{"num_hidden_layers": 12, "hidden_size": 256, "n_experts": 128, "experts_per_token": 8, "d_expert": 32, "d_shared_expert": 64, "hidden_act": "glu", "moe_layers": [0, 1, 2, 3, 4, 5, 6, 7, 8, 9, 10, 11], "router_score": "softmax", "normalize_top_k": true, "routed_scale": 1.0, "balance_loss": 0.0198, "balance_bias": false, "router_bias": true, "init_std_router": 0.00991, "lr_router": 0.00069, "vocab_size": 16384, "norm": "rmsnorm", "norm_eps": 1e-05, "tie_word_embeddings": true, "optimizer": "soap_variant", "learning_rate": 0.00109, "beta1": 0.95, "beta2": 0.95, "batch_tokens": [16384, 32768, 65536], "max_seq_len": 512, "train_tokens": 237300000, "max_steps": 6327, "dataset": "wikipedia_en"}
Below are experts of layer 4 (counted from 0) of a mixture-of-experts language model. Rows are named router (the router's row for the expert), gate (a neuron's input weights, with its number), up (a neuron's input weights, with its number) and show model dimensions 0-63. Each number is 50 + 12 x the weight over its row's rms, rounded and kept within 0 to 99.
After each expert's rows: "comes after" lists some tokens at least twice as common just before its tokens as in all text. This comes from a sample of Wikipedia text that the model never trained on. Tokens count by the router's weight.

# expert 96
router:46 46 47 47 35 65 43 43 48 46 65 57 41 66 60 69 45 78 52 44 52 48 40 44 50 41 23 48 40 58 26 72 50 34 37 56 66 55 53 43 71 49 48 67 48 40 47 40 62 67 28 60 57 61 36 38 62 55 41 29 46 54 45 28
gate0:50 61 51 33 68 44 50 60 47 63 54 67 54 46 55 60 40 64 50 48 50 65 46 50 38 47 70 31 47 44 49 84 46 47 54 77 67 62 43 54 28 43 39 52 56 45 56 40 46 55 50 27 63 33 45 53 62 64 28 62 50 26 32 62
up0:29 44 31 48 46 63 49 57 44 66 41 46 51 54 48 49 55 43 54 53 50 45 49 47 31 58 46 66 47 50 27 22 60 51 37 63 37 42 43 38 81 31 65 68 42 52 69 44 55 47 48 66 43 52 49 50 56 65 53 27 47 57 58 34
gate1:58 52 54 50 49 45 50 62 40 45 47 61 58 53 70 40 72 38 47 30 32 33 36 47 54 49 55 26 50 48 40 57 48 65 63 39 35 50 60 50 48 44 33 35 65 43 54 44 63 38 44 53 42 70 69 42 61 30 67 51 63 64 42 45
up1:49 43 42 28 37 36 41 51 48 49 56 23 37 41 32 46 43 45 41 63 48 79 54 35 28 47 63 50 53 86 66 41 42 45 46 34 46 42 40 42 56 47 29 47 51 62 61 58 42 50 30 48 53 52 51 63 47 43 61 36 55 50 53 63
gate2:45 51 68 75 19 36 35 36 41 55 45 46 42 65 31 43 47 63 60 65 25 47 57 61 26 58 42 64 49 58 37 78 47 56 63 60 56 46 62 63 57 54 40 60 37 42 37 66 59 47 56 68 68 54 26 41 15 49 48 40 74 53 50 41
up2:40 51 40 22 45 48 46 40 46 68 59 35 51 43 53 56 59 59 50 39 37 62 54 38 49 49 49 74 51 72 52 35 51 60 65 43 57 59 36 47 57 43 55 51 13 24 55 42 23 56 42 41 59 20 58 56 38 57 51 49 58 48 60 47
comes after: " the", " a", " in", " his", " and", " at"

# expert 78
router:45 55 42 45 43 42 65 56 46 45 57 45 44 62 68 57 71 60 40 30 34 37 49 38 57 65 53 47 47 29 53 59 71 21 51 46 53 44 56 63 55 60 44 34 56 51 50 38 37 60 77 30 52 61 48 43 62 32 44 52 50 67 35 41
gate0:50 49 24 46 60 41 52 53 47 51 45 54 50 64 48 56 49 49 42 40 56 45 29 31 63 65 31 51 63 41 59 46 52 39 51 48 58 55 57 61 34 61 66 30 50 67 58 37 59 57 66 61 27 43 43 40 33 37 34 72 53 48 31 54
up0:46 46 52 28 49 41 38 43 34 54 74 33 38 40 18 40 61 73 31 62 43 39 59 64 60 42 47 38 56 50 53 35 83 29 27 55 60 64 24 34 54 55 26 54 47 55 39 56 58 49 40 59 46 40 58 51 71 42 65 52 51 50 60 27
gate1:59 56 78 59 33 41 55 61 62 55 53 43 41 60 51 40 53 48 43 26 77 34 61 54 69 59 49 40 60 57 50 57 35 61 54 44 52 49 22 61 37 83 50 46 64 42 47 70 35 42 60 43 40 60 55 40 57 44 39 59 56 60 46 55
up1:40 47 10 45 69 73 41 60 44 56 43 60 74 42 52 44 47 62 61 67 34 46 49 59 28 40 69 51 59 55 39 48 55 55 44 56 41 44 44 45 56 33 65 61 28 67 67 31 55 58 37 66 52 44 30 60 47 69 54 32 41 62 50 49
gate2:36 46 36 39 29 50 68 54 56 54 74 54 46 44 45 51 57 48 57 68 39 57 52 39 32 41 64 73 50 64 42 45 59 24 59 40 56 47 42 50 40 34 27 59 76 21 56 62 56 37 42 15 35 50 52 57 41 36 51 48 52 61 67 42
up2:38 37 52 58 37 56 57 36 48 37 59 40 34 61 46 63 64 47 51 67 35 37 50 49 47 41 44 53 39 39 53 56 69 24 56 55 64 71 45 43 48 32 50 61 50 39 42 40 70 60 67 22 61 41 44 48 48 46 33 59 40 58 53 37
comes after: ",", " was", " is", " and", " it", " has"

# expert 94
router:66 51 50 53 66 61 58 42 47 45 61 42 43 63 53 75 43 41 47 63 58 44 52 61 60 57 28 54 39 37 59 50 62 33 34 51 62 52 48 39 76 51 40 69 78 46 68 62 64 47 50 50 53 37 44 28 49 48 37 60 41 46 31 35
gate0:64 55 43 46 54 44 32 57 59 47 46 42 43 47 45 48 30 56 45 51 59 52 56 42 43 55 64 54 70 59 38 41 60 29 50 25 38 70 66 71 51 53 58 64 37 52 39 30 58 39 34 48 32 87 64 65 23 42 27 52 67 51 48 39
up0:44 47 63 48 48 33 38 63 46 43 47 54 71 50 48 50 53 44 48 56 50 43 54 46 69 63 56 37 44 55 49 45 42 65 56 40 56 58 57 46 42 48 55 50 39 38 42 47 60 37 35 35 67 56 64 47 38 52 64 62 50 30 50 40
gate1:50 56 50 18 60 45 73 51 43 55 57 58 58 44 49 42 38 58 50 42 63 49 62 41 48 47 55 35 51 47 68 72 65 35 61 29 64 40 53 43 45 46 37 36 33 45 51 28 45 54 49 38 67 60 52 57 73 59 58 46 56 50 33 51
up1:41 48 56 35 58 56 58 48 39 47 49 43 41 57 25 43 35 53 63 52 58 45 63 45 45 45 55 46 51 41 52 53 63 36 63 36 56 53 66 33 51 40 46 54 36 64 53 35 45 58 50 39 55 55 40 76 50 45 46 57 53 61 53 28
gate2:62 53 33 54 33 41 45 61 49 42 43 49 70 55 41 44 59 35 44 57 37 57 63 73 54 85 56 38 34 51 68 45 44 53 24 42 50 59 31 57 38 59 47 34 46 39 32 57 60 50 61 45 63 45 52 56 49 51 55 45 33 59 45 36
up2:68 49 29 55 65 55 55 51 63 42 46 51 36 46 45 72 52 53 51 52 45 57 55 52 46 56 63 67 61 35 60 36 52 27 58 46 44 42 47 62 71 58 41 18 60 70 51 48 57 32 74 49 50 39 56 60 60 47 30 45 72 71 52 48
comes after: " in", " the", " same", " In", " this", "In"

# expert 97
router:29 56 27 26 60 61 58 62 50 65 59 34 49 61 48 39 53 36 37 40 43 73 50 47 44 35 54 59 58 51 49 48 61 38 51 48 46 46 23 30 60 36 56 52 26 36 45 41 45 50 59 54 28 33 37 40 59 47 38 58 46 57 38 60
gate0:67 53 60 46 59 60 66 57 45 37 57 34 50 35 47 41 49 51 46 40 49 73 59 42 55 51 58 66 62 58 68 43 50 24 55 32 49 39 20 43 70 44 24 38 65 59 52 65 51 18 44 39 24 42 51 38 62 44 49 55 55 41 41 54
up0:54 50 62 50 31 31 49 63 52 43 38 57 57 49 52 41 44 46 69 48 44 58 39 55 39 49 54 49 57 55 41 56 29 39 46 72 40 50 63 63 26 60 47 39 61 42 58 48 52 55 47 43 68 57 54 44 37 34 53 53 30 30 50 62
gate1:48 53 37 71 67 49 56 60 50 57 34 60 49 37 56 46 42 36 51 53 46 36 46 58 64 43 39 40 45 58 37 50 40 55 50 46 64 56 43 47 47 74 77 63 44 53 46 53 51 50 48 70 21 48 31 54 31 55 39 67 46 54 36 58
up1:49 54 54 51 34 53 39 51 43 51 66 56 60 52 57 52 54 64 58 29 39 44 53 32 60 55 45 68 53 38 65 54 64 58 36 39 46 53 56 43 50 35 28 18 61 61 58 35 46 40 50 49 66 54 69 56 66 58 62 31 55 65 55 40
gate2:57 51 52 45 70 48 41 45 38 57 46 26 59 55 57 47 37 24 42 52 10 52 24 47 47 55 39 36 63 29 47 43 31 43 62 56 41 47 52 44 43 52 73 48 44 68 47 38 44 44 55 68 46 53 41 41 34 54 36 45 48 54 40 55
up2:69 57 62 45 51 38 57 50 59 58 33 41 59 53 63 28 67 57 42 43 29 51 42 63 58 22 52 42 62 49 47 58 62 43 60 90 55 56 38 59 44 51 38 42 55 57 72 28 64 40 57 41 36 55 50 65 65 50 33 60 59 55 40 60
comes after: " was", " is", " were", " be", " are", " been"

# expert 14
router:52 60 32 33 51 41 42 39 30 61 33 49 70 44 60 50 78 40 39 34 60 50 34 54 67 55 40 33 31 49 62 62 63 56 71 63 51 51 60 40 37 67 48 35 55 51 46 43 44 57 59 61 56 57 45 46 58 24 29 58 50 67 41 60
gate0:32 38 39 36 52 49 48 37 85 57 60 32 65 41 28 45 57 50 57 35 37 53 46 54 51 59 43 61 56 60 59 57 74 59 61 48 54 50 41 38 21 40 62 40 64 48 36 44 63 67 51 41 64 33 44 44 64 54 27 52 62 60 22 67
up0:61 54 58 30 52 37 65 45 72 44 58 39 44 35 51 51 39 54 49 44 42 57 53 33 43 65 42 54 54 61 48 40 31 48 46 60 41 49 43 53 55 44 47 39 46 55 39 50 58 38 55 31 52 27 58 51 46 34 55 26 52 60 39 35
gate1:48 74 31 48 60 46 51 81 43 66 29 45 59 42 27 36 70 57 51 42 49 54 40 42 47 57 64 49 63 50 58 49 44 39 28 55 59 18 43 39 53 52 54 54 62 48 54 52 44 48 48 75 64 46 32 51 73 39 57 42 50 60 49 68
up1:22 54 39 44 52 46 40 49 52 47 55 90 57 31 48 50 48 27 56 48 55 53 54 51 49 58 58 41 57 30 22 64 42 43 52 79 65 37 35 53 48 55 53 57 60 33 45 48 66 47 50 34 37 67 61 49 41 53 47 49 43 43 41 51
gate2:31 42 50 55 70 63 61 49 63 36 64 53 42 34 47 58 47 52 53 56 44 35 55 41 43 63 30 48 39 40 40 44 30 41 44 55 45 46 38 48 62 54 52 40 50 47 51 57 39 51 51 50 57 49 40 55 60 50 44 61 59 53 53 49
up2:40 66 41 35 42 41 45 43 73 54 64 49 53 46 51 45 52 49 44 45 55 43 56 50 48 28 59 47 64 69 52 81 69 62 46 61 63 52 44 33 56 39 40 79 45 51 60 37 88 48 57 58 45 54 60 50 57 69 54 34 52 47 46 40
comes after: " It", " is", ",", " was", ".", " He"

# expert 100
router:47 38 65 68 44 73 31 63 58 40 42 57 37 77 58 67 37 35 66 42 58 50 26 57 53 24 43 54 53 76 61 42 32 45 34 41 32 50 35 29 47 43 59 61 61 61 46 47 68 48 55 37 52 49 60 36 34 59 82 64 35 38 53 44
gate0:52 55 39 12 67 49 66 54 32 45 48 54 59 45 66 45 45 53 21 46 72 68 51 27 52 58 46 55 50 43 53 31 47 33 48 47 52 69 39 66 31 41 59 20 49 62 44 47 39 58 58 31 26 51 55 56 50 39 19 45 50 60 52 51
up0:53 44 41 66 32 47 40 60 46 43 55 47 50 59 48 50 38 47 47 28 58 36 35 62 50 37 57 42 35 53 70 56 40 53 45 45 39 47 56 43 58 58 50 60 55 50 56 38 60 57 29 84 61 70 53 48 57 55 47 37 57 55 63 43
gate1:49 40 24 49 26 45 57 57 43 57 58 54 56 49 30 50 37 43 40 61 58 50 27 39 56 59 42 63 68 39 61 52 33 68 42 22 47 49 44 25 39 57 60 51 38 40 25 53 38 46 51 56 49 66 67 47 53 44 52 59 51 48 45 67
up1:49 48 32 50 48 60 36 69 44 48 50 34 40 59 39 41 55 41 55 72 67 52 57 41 56 46 39 48 53 61 79 45 51 32 66 28 46 55 24 39 17 39 55 39 60 56 26 55 42 50 56 60 50 36 38 38 53 49 45 37 58 61 53 41
gate2:48 56 63 61 43 36 45 71 46 56 63 41 55 63 39 22 32 64 25 37 58 38 41 37 64 53 50 58 44 51 76 59 45 56 49 49 48 50 62 52 54 52 49 63 28 51 50 36 44 51 41 68 48 55 48 63 53 42 65 32 60 61 35 48
up2:17 60 54 62 61 58 55 34 57 54 49 45 57 45 64 51 64 52 53 56 50 53 49 52 42 35 46 57 33 44 58 66 81 52 62 63 32 71 53 46 45 45 39 61 37 64 43 35 67 49 36 73 41 40 41 36 47 46 41 48 49 68 64 55
comes after: " was", " were", " is", " (", " and", " he"